config = dict(
    experts_per_token=3,
    n_head=2,
    head_dim=64,
    rope_fraction=0.75,
    qk_norm=False,
    weight_decay=0.045,
    decay_fraction=0.672,
)
Below are experts of layer 6 (counted from 0) of a mixture-of-experts language model. Rows are named gate (a neuron's input weights, with its number), up (a neuron's input weights, with its number), down (a neuron's output weights, with its number) and show model dimensions 0-127. Each number is 200 + 40 x the weight over its row's rms, rounded and kept within 0 to 999.
Before each expert's rows: "gets" lists some tokens that make up at least twice as much of what it gets as of all text; "comes before" lists some tokens at least twice as common just after its tokens as in all text. This comes from a sample of Wikipedia text that the model never trained on. Tokens count by the router's weight.

# expert 13
gets: " of", " for", " in", " to", " on", "d"
comes before: " the", " a", " his", " this", " their", " an"
gate0,177,274,223,220,239,219,223,165,124,130,143,168,148,239,236,244,230,194,228,195,148,225,165,262,218,183,148,246,222,228,162,218,218,215,196,220,222,211,191,208,215,276,151,103,152,246,262,191,203,233,221,173,172,196,161,235,180,213,187,171,189,154,212,233,175,237,167,186,209,155,269,267,273,298,222,297,156,238,216,166,180,212,224,198,152,244,192,251,166,156,199,238,182,222,219,153,255,248,166,228,200,260,244,125,206,250,189,225,246,222,140,173,147,178,246,166,231,259,194,202,268,234,205,134,239,164,167,182
up0,183,121,210,187,196,227,176,118,191,225,221,222,209,167,183,221,133,234,249,260,162,139,220,207,245,228,209,259,209,288,221,132,198,123,230,233,189,208,182,197,173,192,229,178,225,173,198,174,194,180,146,172,296,193,138,169,160,222,196,88,201,286,214,220,201,118,180,173,179,159,165,158,235,243,231,295,162,231,164,256,206,222,289,151,183,190,272,213,219,271,196,254,213,226,169,200,225,238,153,191,178,216,257,164,181,164,214,170,200,137,208,245,211,182,187,163,217,138,196,139,223,173,225,240,225,141,168,204
down0,248,141,202,192,221,195,257,299,202,217,199,129,172,169,256,229,238,241,156,206,207,153,240,237,178,223,220,192,221,210,212,244,254,139,220,153,215,123,146,166,160,213,172,201,244,185,187,178,245,171,196,214,246,180,174,151,185,193,209,197,155,216,258,185,236,252,190,266,130,132,210,279,201,237,194,268,234,183,189,224,204,230,215,194,204,172,228,172,207,188,149,159,242,227,155,183,165,218,258,184,231,220,146,165,231,167,244,207,168,134,214,169,285,243,89,242,239,262,260,212,256,172,208,197,297,190,195,289
gate1,140,253,249,154,200,243,177,168,254,182,252,164,155,289,209,188,185,253,197,151,186,208,236,191,304,137,172,175,187,116,195,156,191,226,189,252,206,198,216,238,258,165,203,168,219,224,104,273,256,216,247,217,180,152,164,214,220,192,257,179,241,185,202,304,191,201,262,169,210,129,155,197,205,153,211,241,204,190,225,218,161,261,192,139,187,211,215,184,231,217,223,164,171,219,163,260,180,145,224,178,247,207,207,172,182,211,155,169,249,277,170,233,257,225,260,215,280,251,209,233,235,219,260,266,212,177,219,169
up1,246,221,166,206,182,232,141,189,121,192,178,197,163,214,209,164,210,204,192,187,234,185,203,139,168,154,275,220,122,216,115,280,166,188,197,235,217,194,229,239,206,169,118,214,251,229,225,229,190,245,96,179,133,214,174,146,164,206,165,206,195,200,219,193,153,165,187,214,174,247,221,294,167,280,134,207,236,213,166,224,207,159,147,219,201,151,209,214,224,220,143,160,151,127,198,214,112,203,124,142,226,190,237,138,215,218,208,222,235,148,260,245,207,168,146,148,211,221,227,200,201,256,203,225,133,276,172,219
down1,261,225,229,242,221,172,164,221,203,158,158,230,156,234,205,207,324,141,191,165,139,250,224,220,203,181,201,201,198,253,258,194,237,223,222,192,164,166,254,165,182,200,183,208,222,205,208,214,165,215,145,193,233,151,130,239,180,169,135,188,191,155,207,278,151,255,190,156,238,180,216,256,177,132,163,198,170,230,224,216,302,181,160,193,205,251,203,165,185,224,289,132,258,261,191,238,289,148,188,195,132,138,200,195,231,251,182,217,212,128,258,195,111,190,167,171,253,228,165,223,250,165,167,167,185,225,206,184
gate2,150,249,202,212,210,225,158,236,207,175,165,182,227,151,111,293,143,248,241,187,217,210,225,249,201,127,220,246,208,192,172,232,204,187,193,234,190,198,222,186,224,220,203,213,203,144,56,284,215,167,169,129,164,239,229,165,193,256,172,231,152,187,169,242,196,238,175,232,222,214,223,168,184,167,249,214,172,256,159,147,270,180,168,246,216,116,195,155,213,206,206,239,221,107,169,164,140,174,215,189,204,213,185,145,168,242,150,164,295,222,226,184,182,266,152,156,164,251,187,147,229,188,173,165,212,135,199,202
up2,228,212,278,239,241,205,227,208,245,175,189,215,179,140,145,228,222,168,197,155,299,214,224,283,161,231,251,141,203,150,206,268,201,230,193,205,190,193,192,240,178,220,186,200,188,260,222,175,224,150,180,197,143,223,233,211,117,210,114,276,156,152,178,161,169,219,224,224,252,253,257,172,167,199,170,243,175,238,150,200,251,168,152,164,234,209,176,205,126,99,190,164,229,238,189,133,181,125,268,161,211,192,200,272,104,238,192,230,182,182,234,225,241,194,197,224,205,231,240,155,154,182,213,121,224,193,207,238
down2,183,218,227,297,221,226,216,262,219,200,136,204,147,190,162,273,162,191,109,201,149,144,166,262,193,164,253,283,180,203,163,191,191,236,119,212,108,154,191,96,237,219,168,227,203,125,273,236,205,179,220,246,238,241,155,162,219,236,257,175,169,154,269,218,177,157,199,234,173,236,163,271,189,189,192,201,205,201,234,212,232,220,228,211,188,194,185,209,161,221,208,153,170,218,193,190,276,191,216,200,185,184,177,232,203,124,273,154,184,182,218,214,211,259,190,241,261,266,254,176,186,135,193,195,219,189,192,279
gate3,228,200,228,166,217,192,190,173,188,191,232,223,117,145,222,283,211,172,237,188,215,209,148,247,236,161,112,289,196,221,220,184,208,178,138,183,185,224,258,244,179,221,265,203,207,181,139,227,194,183,177,206,198,200,272,196,156,215,159,297,165,198,211,175,142,209,193,212,194,178,259,163,254,231,236,150,229,176,131,251,164,119,207,273,222,218,150,231,76,183,228,189,253,201,217,200,260,184,276,255,178,201,187,183,169,230,162,172,178,150,219,259,132,194,152,171,128,184,118,209,228,212,210,153,162,181,208,210
up3,204,170,221,209,178,224,163,260,197,166,185,179,213,220,247,171,233,192,139,214,223,219,237,124,217,244,159,126,179,145,226,202,188,210,238,231,195,177,154,175,220,199,217,218,279,253,307,252,194,199,237,208,154,232,217,215,210,122,294,219,207,225,102,213,203,201,176,191,151,184,106,152,185,181,174,296,207,272,174,212,141,238,126,231,198,165,264,186,192,147,214,155,177,220,168,146,142,193,149,152,225,204,171,302,223,186,200,180,229,252,178,126,190,225,191,228,183,222,196,216,187,250,182,220,279,225,153,217
down3,176,231,129,123,125,261,226,287,300,201,215,213,187,186,260,240,155,257,210,246,166,229,122,227,212,271,222,208,219,137,135,162,207,262,263,209,283,221,159,208,211,180,177,202,156,164,168,197,255,127,179,131,198,203,174,185,221,271,224,162,210,117,124,242,183,230,203,260,133,228,196,210,187,258,212,200,185,251,181,255,204,207,225,238,236,202,214,159,213,220,223,216,188,165,116,215,172,194,275,225,169,161,187,204,216,184,215,249,196,230,175,189,255,226,206,208,197,182,156,218,183,164,145,236,235,255,238,197
gate4,228,188,229,151,234,258,181,114,183,208,183,203,216,195,188,144,189,145,184,150,203,183,167,221,82,245,295,217,202,200,159,180,200,286,189,248,193,178,237,198,164,184,161,197,191,142,175,257,194,132,206,236,199,165,190,278,181,243,156,226,169,240,111,247,223,136,221,145,204,184,129,171,201,258,207,155,239,172,209,153,232,247,137,204,147,228,178,192,152,186,138,211,157,163,276,196,247,233,203,242,198,179,204,176,211,211,245,203,172,262,164,259,167,192,157,124,146,192,178,229,298,210,172,181,205,205,216,148
up4,140,256,204,252,124,145,227,305,256,207,214,194,204,230,219,177,191,191,171,221,218,214,223,187,231,145,164,247,121,272,189,231,209,156,212,229,206,218,254,202,227,193,141,233,213,197,104,193,198,271,272,126,229,207,210,153,213,211,231,233,216,195,247,262,201,204,221,247,177,149,209,144,134,191,152,240,224,265,164,287,234,167,198,179,230,198,233,202,234,196,255,154,137,174,189,138,146,139,195,196,187,238,301,196,214,169,171,227,268,147,226,163,217,233,219,206,274,191,222,196,243,147,230,231,182,178,196,243
down4,132,169,174,169,192,95,259,256,248,178,172,212,249,168,206,171,239,262,155,225,186,181,194,147,272,227,214,165,231,244,180,195,253,191,259,154,254,225,209,213,204,204,184,215,236,157,145,284,225,237,270,170,229,172,167,255,158,150,180,194,326,204,172,235,189,138,136,203,207,94,237,176,201,218,186,155,174,223,211,184,179,249,218,213,218,230,225,147,180,223,247,179,226,213,172,139,166,182,246,145,140,266,251,178,182,181,240,208,248,199,270,154,201,251,211,247,266,205,190,215,237,164,201,239,180,170,222,216

# expert 6
gets: " of", " in", " from", " by", " for", " on"
comes before: " the", " a", " his", " this", " their", " her"
gate0,185,186,197,217,188,181,209,190,194,220,201,219,161,251,279,165,214,244,196,217,201,129,164,258,325,243,160,189,140,169,170,256,233,200,198,247,213,208,169,297,219,225,179,168,240,250,269,212,148,191,223,266,190,185,246,240,177,190,228,220,221,210,173,228,246,171,264,154,215,143,221,172,119,209,126,222,208,253,186,245,187,196,159,145,180,235,205,188,150,127,269,152,255,310,225,159,225,180,238,194,182,192,205,232,221,280,175,232,167,182,211,180,212,140,268,217,201,156,179,183,139,200,241,148,191,195,171,133
up0,165,172,231,207,218,132,216,204,191,182,153,253,234,175,255,146,209,177,151,135,208,269,197,209,231,245,195,255,85,244,278,209,247,211,172,211,212,213,137,184,179,189,261,179,273,269,239,160,178,190,255,225,230,225,224,228,255,229,223,236,234,153,218,208,217,253,181,234,182,187,170,279,240,255,227,135,216,115,216,203,198,204,223,205,205,177,240,179,169,264,151,234,231,204,206,177,225,209,191,212,228,184,255,165,175,244,231,172,153,257,163,293,245,203,227,252,308,224,224,182,176,131,247,277,166,204,198,203
down0,258,154,186,173,213,252,179,176,166,258,176,215,182,198,236,165,215,234,169,204,148,225,139,152,202,168,226,266,326,209,188,164,284,153,170,206,209,145,168,200,269,254,133,163,187,212,289,196,205,189,245,219,179,212,149,167,241,229,226,172,104,245,218,165,228,191,224,180,209,228,256,238,175,237,230,152,199,212,207,200,140,334,211,198,164,179,153,188,196,279,200,220,241,241,172,174,246,196,202,269,166,107,153,253,190,214,210,161,221,214,145,230,190,177,168,198,231,177,224,181,192,162,268,174,198,176,220,161
gate1,255,222,180,159,165,224,178,142,147,166,212,257,191,203,149,197,163,228,209,235,157,258,184,100,178,174,251,207,213,220,250,206,200,135,256,212,240,212,151,183,216,192,188,236,210,110,158,178,230,147,162,163,211,117,259,225,143,221,170,103,202,222,254,215,212,212,193,206,130,149,175,239,218,202,281,134,234,132,233,198,235,208,251,153,201,255,265,234,143,213,204,258,182,215,191,219,262,197,244,149,207,261,257,158,158,212,170,210,138,235,202,185,238,160,211,206,230,224,195,183,298,168,212,257,159,172,189,177
up1,194,204,251,161,235,236,167,168,211,153,233,155,197,187,154,166,210,189,276,209,204,234,215,217,133,233,191,174,196,191,192,210,192,170,183,176,205,221,238,236,111,272,219,106,208,155,158,187,187,211,188,166,190,285,200,152,149,142,225,159,164,190,235,243,156,188,233,173,208,168,199,222,236,170,196,259,242,168,227,148,215,226,154,269,186,149,224,154,238,216,190,207,109,228,167,193,164,228,204,115,205,188,195,227,216,151,178,245,201,180,206,225,197,203,258,230,70,237,238,129,273,238,200,196,120,239,82,231
down1,163,141,236,102,174,214,181,193,185,169,214,262,209,118,206,246,227,219,222,241,159,311,161,168,152,194,223,150,184,217,228,243,232,203,241,223,169,144,189,232,162,257,221,158,199,191,232,173,225,174,153,215,97,214,217,220,190,217,188,272,193,154,247,221,183,185,156,196,194,198,197,236,176,215,146,244,204,222,249,252,182,267,209,217,200,184,232,176,300,164,173,253,300,147,149,245,229,201,202,228,187,129,250,192,185,137,152,240,195,211,219,206,124,190,190,196,206,204,200,148,209,248,213,215,305,230,279,219
gate2,185,194,224,226,177,212,206,176,169,110,143,145,176,258,165,151,161,208,286,193,143,195,218,205,284,184,251,217,115,127,184,198,198,112,198,194,204,209,177,192,155,210,208,259,264,216,133,208,126,224,211,119,216,201,207,205,167,179,257,158,206,167,174,206,249,166,171,209,213,249,217,227,224,183,206,169,196,199,153,188,207,133,180,136,176,183,248,244,215,235,177,192,213,241,157,123,204,203,113,179,250,199,223,229,217,194,213,178,187,187,193,258,184,115,252,179,199,177,216,176,264,143,188,323,132,169,261,208
up2,205,218,186,221,200,194,153,198,161,216,106,161,207,146,173,183,138,207,266,177,209,202,244,208,200,160,123,325,156,242,163,158,199,215,215,172,211,192,157,149,160,193,234,238,209,234,159,217,180,177,185,102,192,168,199,212,204,161,194,212,203,189,179,227,201,150,110,182,265,209,242,233,202,289,195,224,182,230,236,124,166,197,159,208,212,196,223,200,188,254,176,232,217,171,154,208,145,217,222,193,271,237,207,136,220,229,204,232,246,149,152,217,146,218,191,198,233,238,180,188,155,103,149,181,177,87,95,202
down2,238,192,187,220,220,247,182,304,239,192,212,237,180,166,231,189,246,190,135,182,218,217,175,195,182,218,193,159,204,257,197,179,181,233,156,224,96,145,174,169,243,215,227,137,216,262,230,249,242,168,246,190,210,147,210,199,282,209,229,274,159,193,189,193,217,147,253,180,287,246,286,162,187,257,204,294,174,197,251,227,251,246,203,214,197,140,165,170,218,174,218,170,177,158,103,234,253,165,236,238,176,156,186,219,184,215,237,227,208,230,154,170,94,185,166,262,204,211,225,241,165,197,231,153,202,274,182,212
gate3,191,198,266,137,221,108,193,222,255,191,226,195,267,222,195,215,237,145,229,141,218,205,140,190,138,216,97,204,115,225,177,174,234,217,215,205,209,202,237,183,215,239,182,211,226,193,111,195,196,141,219,229,180,241,185,274,180,201,149,199,252,251,205,246,240,191,198,187,204,138,230,192,186,161,222,141,265,121,225,240,234,225,197,134,218,154,219,147,190,207,157,146,192,238,199,174,180,212,278,210,223,186,279,196,248,275,207,238,244,188,266,167,203,167,231,214,137,255,148,235,173,97,224,213,218,226,247,165
up3,213,186,218,173,186,221,206,124,136,219,209,190,145,257,212,164,182,211,107,247,152,157,218,210,289,187,217,221,229,165,280,266,183,213,205,187,216,213,170,247,188,213,199,189,203,207,232,209,179,282,158,220,245,207,218,90,224,154,235,192,202,174,205,143,158,232,216,189,142,243,177,209,216,254,171,243,239,246,112,194,145,219,194,231,176,210,213,253,235,180,122,258,204,254,173,176,241,216,161,204,188,227,138,256,151,182,193,180,118,206,154,214,192,137,190,226,286,176,272,202,194,142,213,259,173,175,110,240
down3,229,228,224,178,232,276,246,224,118,207,146,167,224,215,158,197,227,186,251,198,155,144,143,201,192,226,255,170,188,228,223,236,235,188,174,197,340,193,161,161,122,229,177,204,200,200,148,181,189,186,241,202,159,219,181,267,160,226,199,123,131,159,221,195,195,141,161,259,155,179,166,170,218,154,222,184,193,241,210,229,158,249,168,132,141,206,180,180,241,182,213,240,191,234,218,265,264,223,167,188,148,193,207,208,240,140,114,247,240,187,186,184,193,227,180,238,169,221,269,218,212,210,276,189,216,136,109,263
gate4,228,184,234,257,162,208,222,219,229,313,254,238,214,262,212,197,148,223,165,166,267,229,212,233,185,194,162,142,206,261,179,253,150,180,151,216,215,180,262,252,164,271,247,238,139,192,214,220,237,188,302,224,279,175,157,222,267,204,211,181,187,317,214,189,163,173,206,198,201,274,211,176,248,244,108,257,183,190,178,123,209,185,272,219,152,136,221,204,232,186,198,184,183,229,203,175,181,185,261,149,202,226,200,152,221,208,201,190,231,227,224,183,273,187,235,266,159,224,182,192,158,167,228,220,140,211,215,216
up4,248,217,156,167,138,160,225,143,193,158,197,104,239,191,194,145,215,218,238,262,194,181,212,271,171,181,219,285,197,220,181,169,213,146,223,199,196,216,192,209,157,212,103,156,205,150,205,265,202,192,218,168,230,138,261,165,164,176,288,240,226,141,286,244,290,240,211,186,146,147,257,215,190,174,183,187,185,181,253,189,227,277,192,153,198,230,171,224,234,170,116,180,235,160,279,183,170,179,226,225,212,183,171,236,179,217,208,230,188,175,221,178,190,115,211,177,256,162,246,227,187,255,131,171,211,245,189,144
down4,151,205,261,131,197,189,248,192,246,186,179,236,211,255,127,166,199,244,271,226,196,178,192,228,163,238,196,133,250,188,249,198,229,129,173,123,324,217,196,241,197,197,234,248,211,200,240,199,213,184,251,168,206,120,162,247,194,186,189,212,212,206,314,132,200,188,177,189,248,210,202,226,325,213,178,202,166,243,232,165,213,209,214,195,146,293,203,184,183,229,186,167,191,188,145,167,101,173,178,187,204,191,147,168,178,171,186,259,154,228,236,216,228,139,228,180,212,240,214,239,143,201,208,221,207,135,168,232

# expert 19
gets: ",", " September", " May", " 18", " November", " October"
comes before: ",", " the", " 18", " 2020", " 2021", " 2025"
gate0,154,167,158,228,204,216,229,213,207,174,191,267,202,127,194,187,201,248,218,273,149,222,204,198,191,110,142,195,173,132,208,250,204,166,195,164,217,210,223,182,180,205,147,138,217,250,158,152,172,202,132,165,135,199,216,229,156,171,210,138,145,252,145,178,98,279,220,138,278,197,224,216,178,221,223,219,194,256,246,121,187,225,181,195,196,183,201,174,152,188,287,199,188,154,241,142,255,196,205,161,205,227,276,155,237,202,221,228,245,285,191,266,225,196,220,210,199,246,219,155,170,231,248,134,217,223,246,262
up0,203,235,219,192,161,267,114,175,170,165,124,125,228,230,209,260,226,194,187,151,257,211,243,174,240,239,163,232,193,170,118,197,253,161,170,134,178,173,240,176,225,202,221,188,238,190,276,224,133,174,172,188,187,157,131,218,195,176,200,198,259,209,254,170,227,160,208,149,211,245,167,256,139,172,89,221,219,238,198,266,200,130,242,158,189,203,245,200,184,181,260,262,172,210,146,200,243,213,192,235,222,205,210,215,144,235,189,190,215,138,226,177,177,227,231,152,259,177,135,190,194,151,216,288,140,269,235,182
down0,218,153,191,143,207,219,218,152,226,151,269,253,124,195,220,212,180,159,244,285,267,222,199,165,275,223,184,181,149,206,108,146,244,253,273,236,247,230,199,123,212,220,179,172,175,162,234,151,195,256,197,211,204,217,226,238,178,208,213,188,227,255,258,154,187,269,110,175,255,228,149,199,220,207,186,197,174,175,253,202,225,228,248,241,153,235,190,228,240,229,181,183,265,145,201,208,163,218,247,220,162,120,237,76,223,230,161,232,201,266,144,190,188,154,192,220,238,180,150,164,231,222,211,212,213,194,237,205
gate1,130,303,286,188,219,246,173,216,188,150,233,227,207,198,172,177,182,138,170,151,205,203,251,231,277,183,183,253,213,241,141,181,224,137,195,233,195,269,212,187,232,209,230,227,183,221,138,178,152,133,172,171,216,173,245,206,319,223,225,220,275,203,187,228,235,205,201,205,169,186,204,199,214,233,277,219,272,230,213,161,215,238,203,169,215,240,215,192,165,249,128,237,142,192,200,169,199,244,186,213,224,152,222,231,124,276,149,248,197,253,136,180,204,243,180,188,222,164,264,196,222,218,206,258,158,280,274,191
up1,219,201,263,154,158,194,153,164,258,301,117,189,273,282,220,201,175,196,168,257,205,222,160,214,202,189,167,199,119,187,166,191,190,212,237,200,238,195,167,232,198,206,154,177,172,188,167,225,168,174,128,113,191,218,177,194,155,288,199,208,201,270,156,163,155,237,191,201,219,246,171,201,151,187,147,212,130,145,206,147,203,223,209,185,169,236,219,228,251,240,125,260,129,187,170,169,198,246,232,111,204,237,210,292,174,216,191,217,204,179,153,158,177,207,211,294,232,162,232,191,198,202,217,243,221,292,186,220
down1,133,235,204,154,209,277,242,146,224,133,162,248,221,196,211,185,173,174,250,229,248,240,195,151,178,248,236,212,158,270,192,204,183,222,243,198,79,141,253,136,184,169,217,216,220,193,230,202,153,177,204,161,179,122,191,177,126,177,215,191,216,175,208,228,214,252,169,194,181,230,146,90,126,158,316,202,229,257,192,187,155,260,180,186,220,172,179,191,172,169,225,175,165,191,184,193,151,260,108,201,223,185,225,240,231,185,191,173,137,216,127,231,176,177,188,173,249,185,211,223,216,204,196,223,238,208,290,168
gate2,223,187,251,179,244,220,188,309,144,122,216,251,231,196,161,146,282,153,135,205,157,211,235,222,254,229,222,227,198,193,154,211,183,172,156,196,228,288,240,245,201,189,241,170,224,257,169,225,243,249,220,193,184,119,149,246,200,208,157,290,197,217,171,229,243,163,165,184,170,177,189,210,243,199,198,208,192,195,193,175,269,234,164,252,191,226,198,196,199,195,242,146,110,290,249,175,157,160,154,185,229,191,196,254,234,179,93,230,243,204,180,231,158,196,210,170,192,214,171,205,186,162,160,217,219,128,243,292
up2,222,134,259,268,245,229,137,205,269,193,211,208,209,204,181,137,209,178,128,169,126,137,196,212,221,224,230,205,189,236,124,215,214,176,168,283,246,267,244,243,245,239,223,164,153,188,161,189,220,230,230,214,167,242,190,185,132,106,117,276,233,247,162,221,289,200,191,205,296,241,201,265,297,190,160,203,166,149,189,252,249,185,175,189,187,216,204,170,255,153,158,175,125,176,171,215,239,158,186,150,235,214,198,163,189,182,202,243,186,196,150,176,183,204,157,216,194,263,228,190,215,190,202,172,189,226,191,223
down2,196,223,177,165,223,164,249,245,153,195,211,129,147,218,246,158,204,195,215,128,204,184,199,220,192,169,229,247,184,184,167,217,232,231,178,213,186,143,181,229,199,179,160,217,184,173,187,184,197,108,209,145,309,197,233,112,266,215,158,152,191,223,203,201,246,156,252,217,196,230,285,231,229,267,167,122,139,162,237,227,230,184,143,223,239,146,215,121,222,189,137,257,224,148,209,231,196,264,185,182,232,207,199,189,181,303,163,204,191,248,161,268,164,281,161,210,160,232,296,162,167,218,176,174,179,214,167,205
gate3,215,270,177,168,228,190,239,256,190,138,187,219,179,175,244,250,222,239,237,201,229,194,243,238,232,207,193,174,173,226,249,134,191,210,172,199,230,201,215,175,175,214,141,305,234,164,171,213,224,130,200,239,260,175,186,204,275,178,263,293,155,190,256,247,205,148,277,196,124,151,173,233,207,181,268,230,270,219,217,185,209,217,177,169,199,182,152,233,91,257,210,205,190,309,194,191,209,235,169,227,277,180,154,139,166,188,161,229,199,211,201,117,225,256,185,163,216,202,225,167,183,212,177,193,112,215,215,221
up3,145,146,139,236,154,162,182,183,169,216,242,173,176,203,217,207,124,190,141,162,171,197,131,192,265,208,237,224,208,225,165,210,254,193,188,229,184,184,219,259,242,151,191,122,219,167,238,215,221,254,202,211,174,172,169,188,151,205,158,231,270,221,165,147,218,190,122,198,214,276,237,160,235,207,108,194,211,138,190,264,179,212,235,142,241,196,224,194,278,192,193,203,213,213,191,202,187,184,165,245,88,169,168,273,223,215,158,134,254,186,156,215,127,202,147,185,179,129,216,308,148,217,212,231,258,194,228,228
down3,246,179,213,214,220,184,232,189,205,176,154,173,216,167,118,248,220,237,171,205,199,223,251,195,149,126,218,178,219,165,279,253,179,160,161,184,207,141,171,183,182,277,159,222,258,276,193,236,241,249,204,139,179,232,178,192,165,207,235,179,197,200,167,252,146,147,217,259,155,160,229,135,167,131,152,157,220,216,258,158,209,238,200,169,187,170,186,189,261,223,195,186,159,207,237,169,258,190,159,188,162,200,215,196,224,63,173,230,226,240,192,199,100,178,180,264,218,271,205,167,197,243,172,271,117,151,221,238
gate4,196,246,222,128,227,174,228,196,132,210,205,265,217,244,224,194,144,242,189,207,184,152,224,248,219,180,196,274,224,233,167,196,257,146,231,212,222,228,230,190,242,172,170,190,161,184,204,165,221,168,201,178,215,209,267,196,157,220,210,155,180,231,218,146,144,235,151,153,194,159,214,170,203,179,300,252,216,176,223,129,234,356,233,141,253,249,208,243,156,122,234,263,211,199,223,140,266,183,234,235,137,210,288,190,185,216,223,209,217,248,133,219,239,176,178,212,200,152,236,163,165,192,221,202,234,181,187,116
up4,161,234,156,184,101,188,235,185,248,183,170,236,237,178,173,172,198,209,225,219,140,144,188,258,197,191,239,229,241,196,156,177,204,169,180,258,216,200,177,126,223,262,147,151,252,204,186,137,203,197,210,210,157,219,315,162,247,223,162,231,175,174,243,219,238,223,212,234,161,166,221,175,178,155,189,261,178,202,245,191,96,251,173,169,142,232,102,190,247,203,222,177,206,205,134,209,200,127,133,182,205,196,263,283,218,163,214,264,207,219,202,180,161,187,235,171,237,301,144,216,219,138,178,216,204,201,128,189
down4,132,229,181,132,139,266,192,197,200,188,123,199,181,188,213,182,246,206,154,223,169,269,219,157,147,152,205,121,273,156,193,204,168,231,203,168,272,165,202,254,254,171,184,187,168,160,229,184,238,195,203,228,120,187,201,194,128,148,193,187,207,250,272,237,187,171,214,170,199,136,183,101,122,241,167,221,139,171,136,144,214,164,185,139,180,215,265,159,206,239,222,149,171,213,234,213,206,188,211,203,223,272,189,216,122,155,150,137,265,181,196,217,238,199,155,218,258,236,201,186,219,187,244,141,219,260,192,180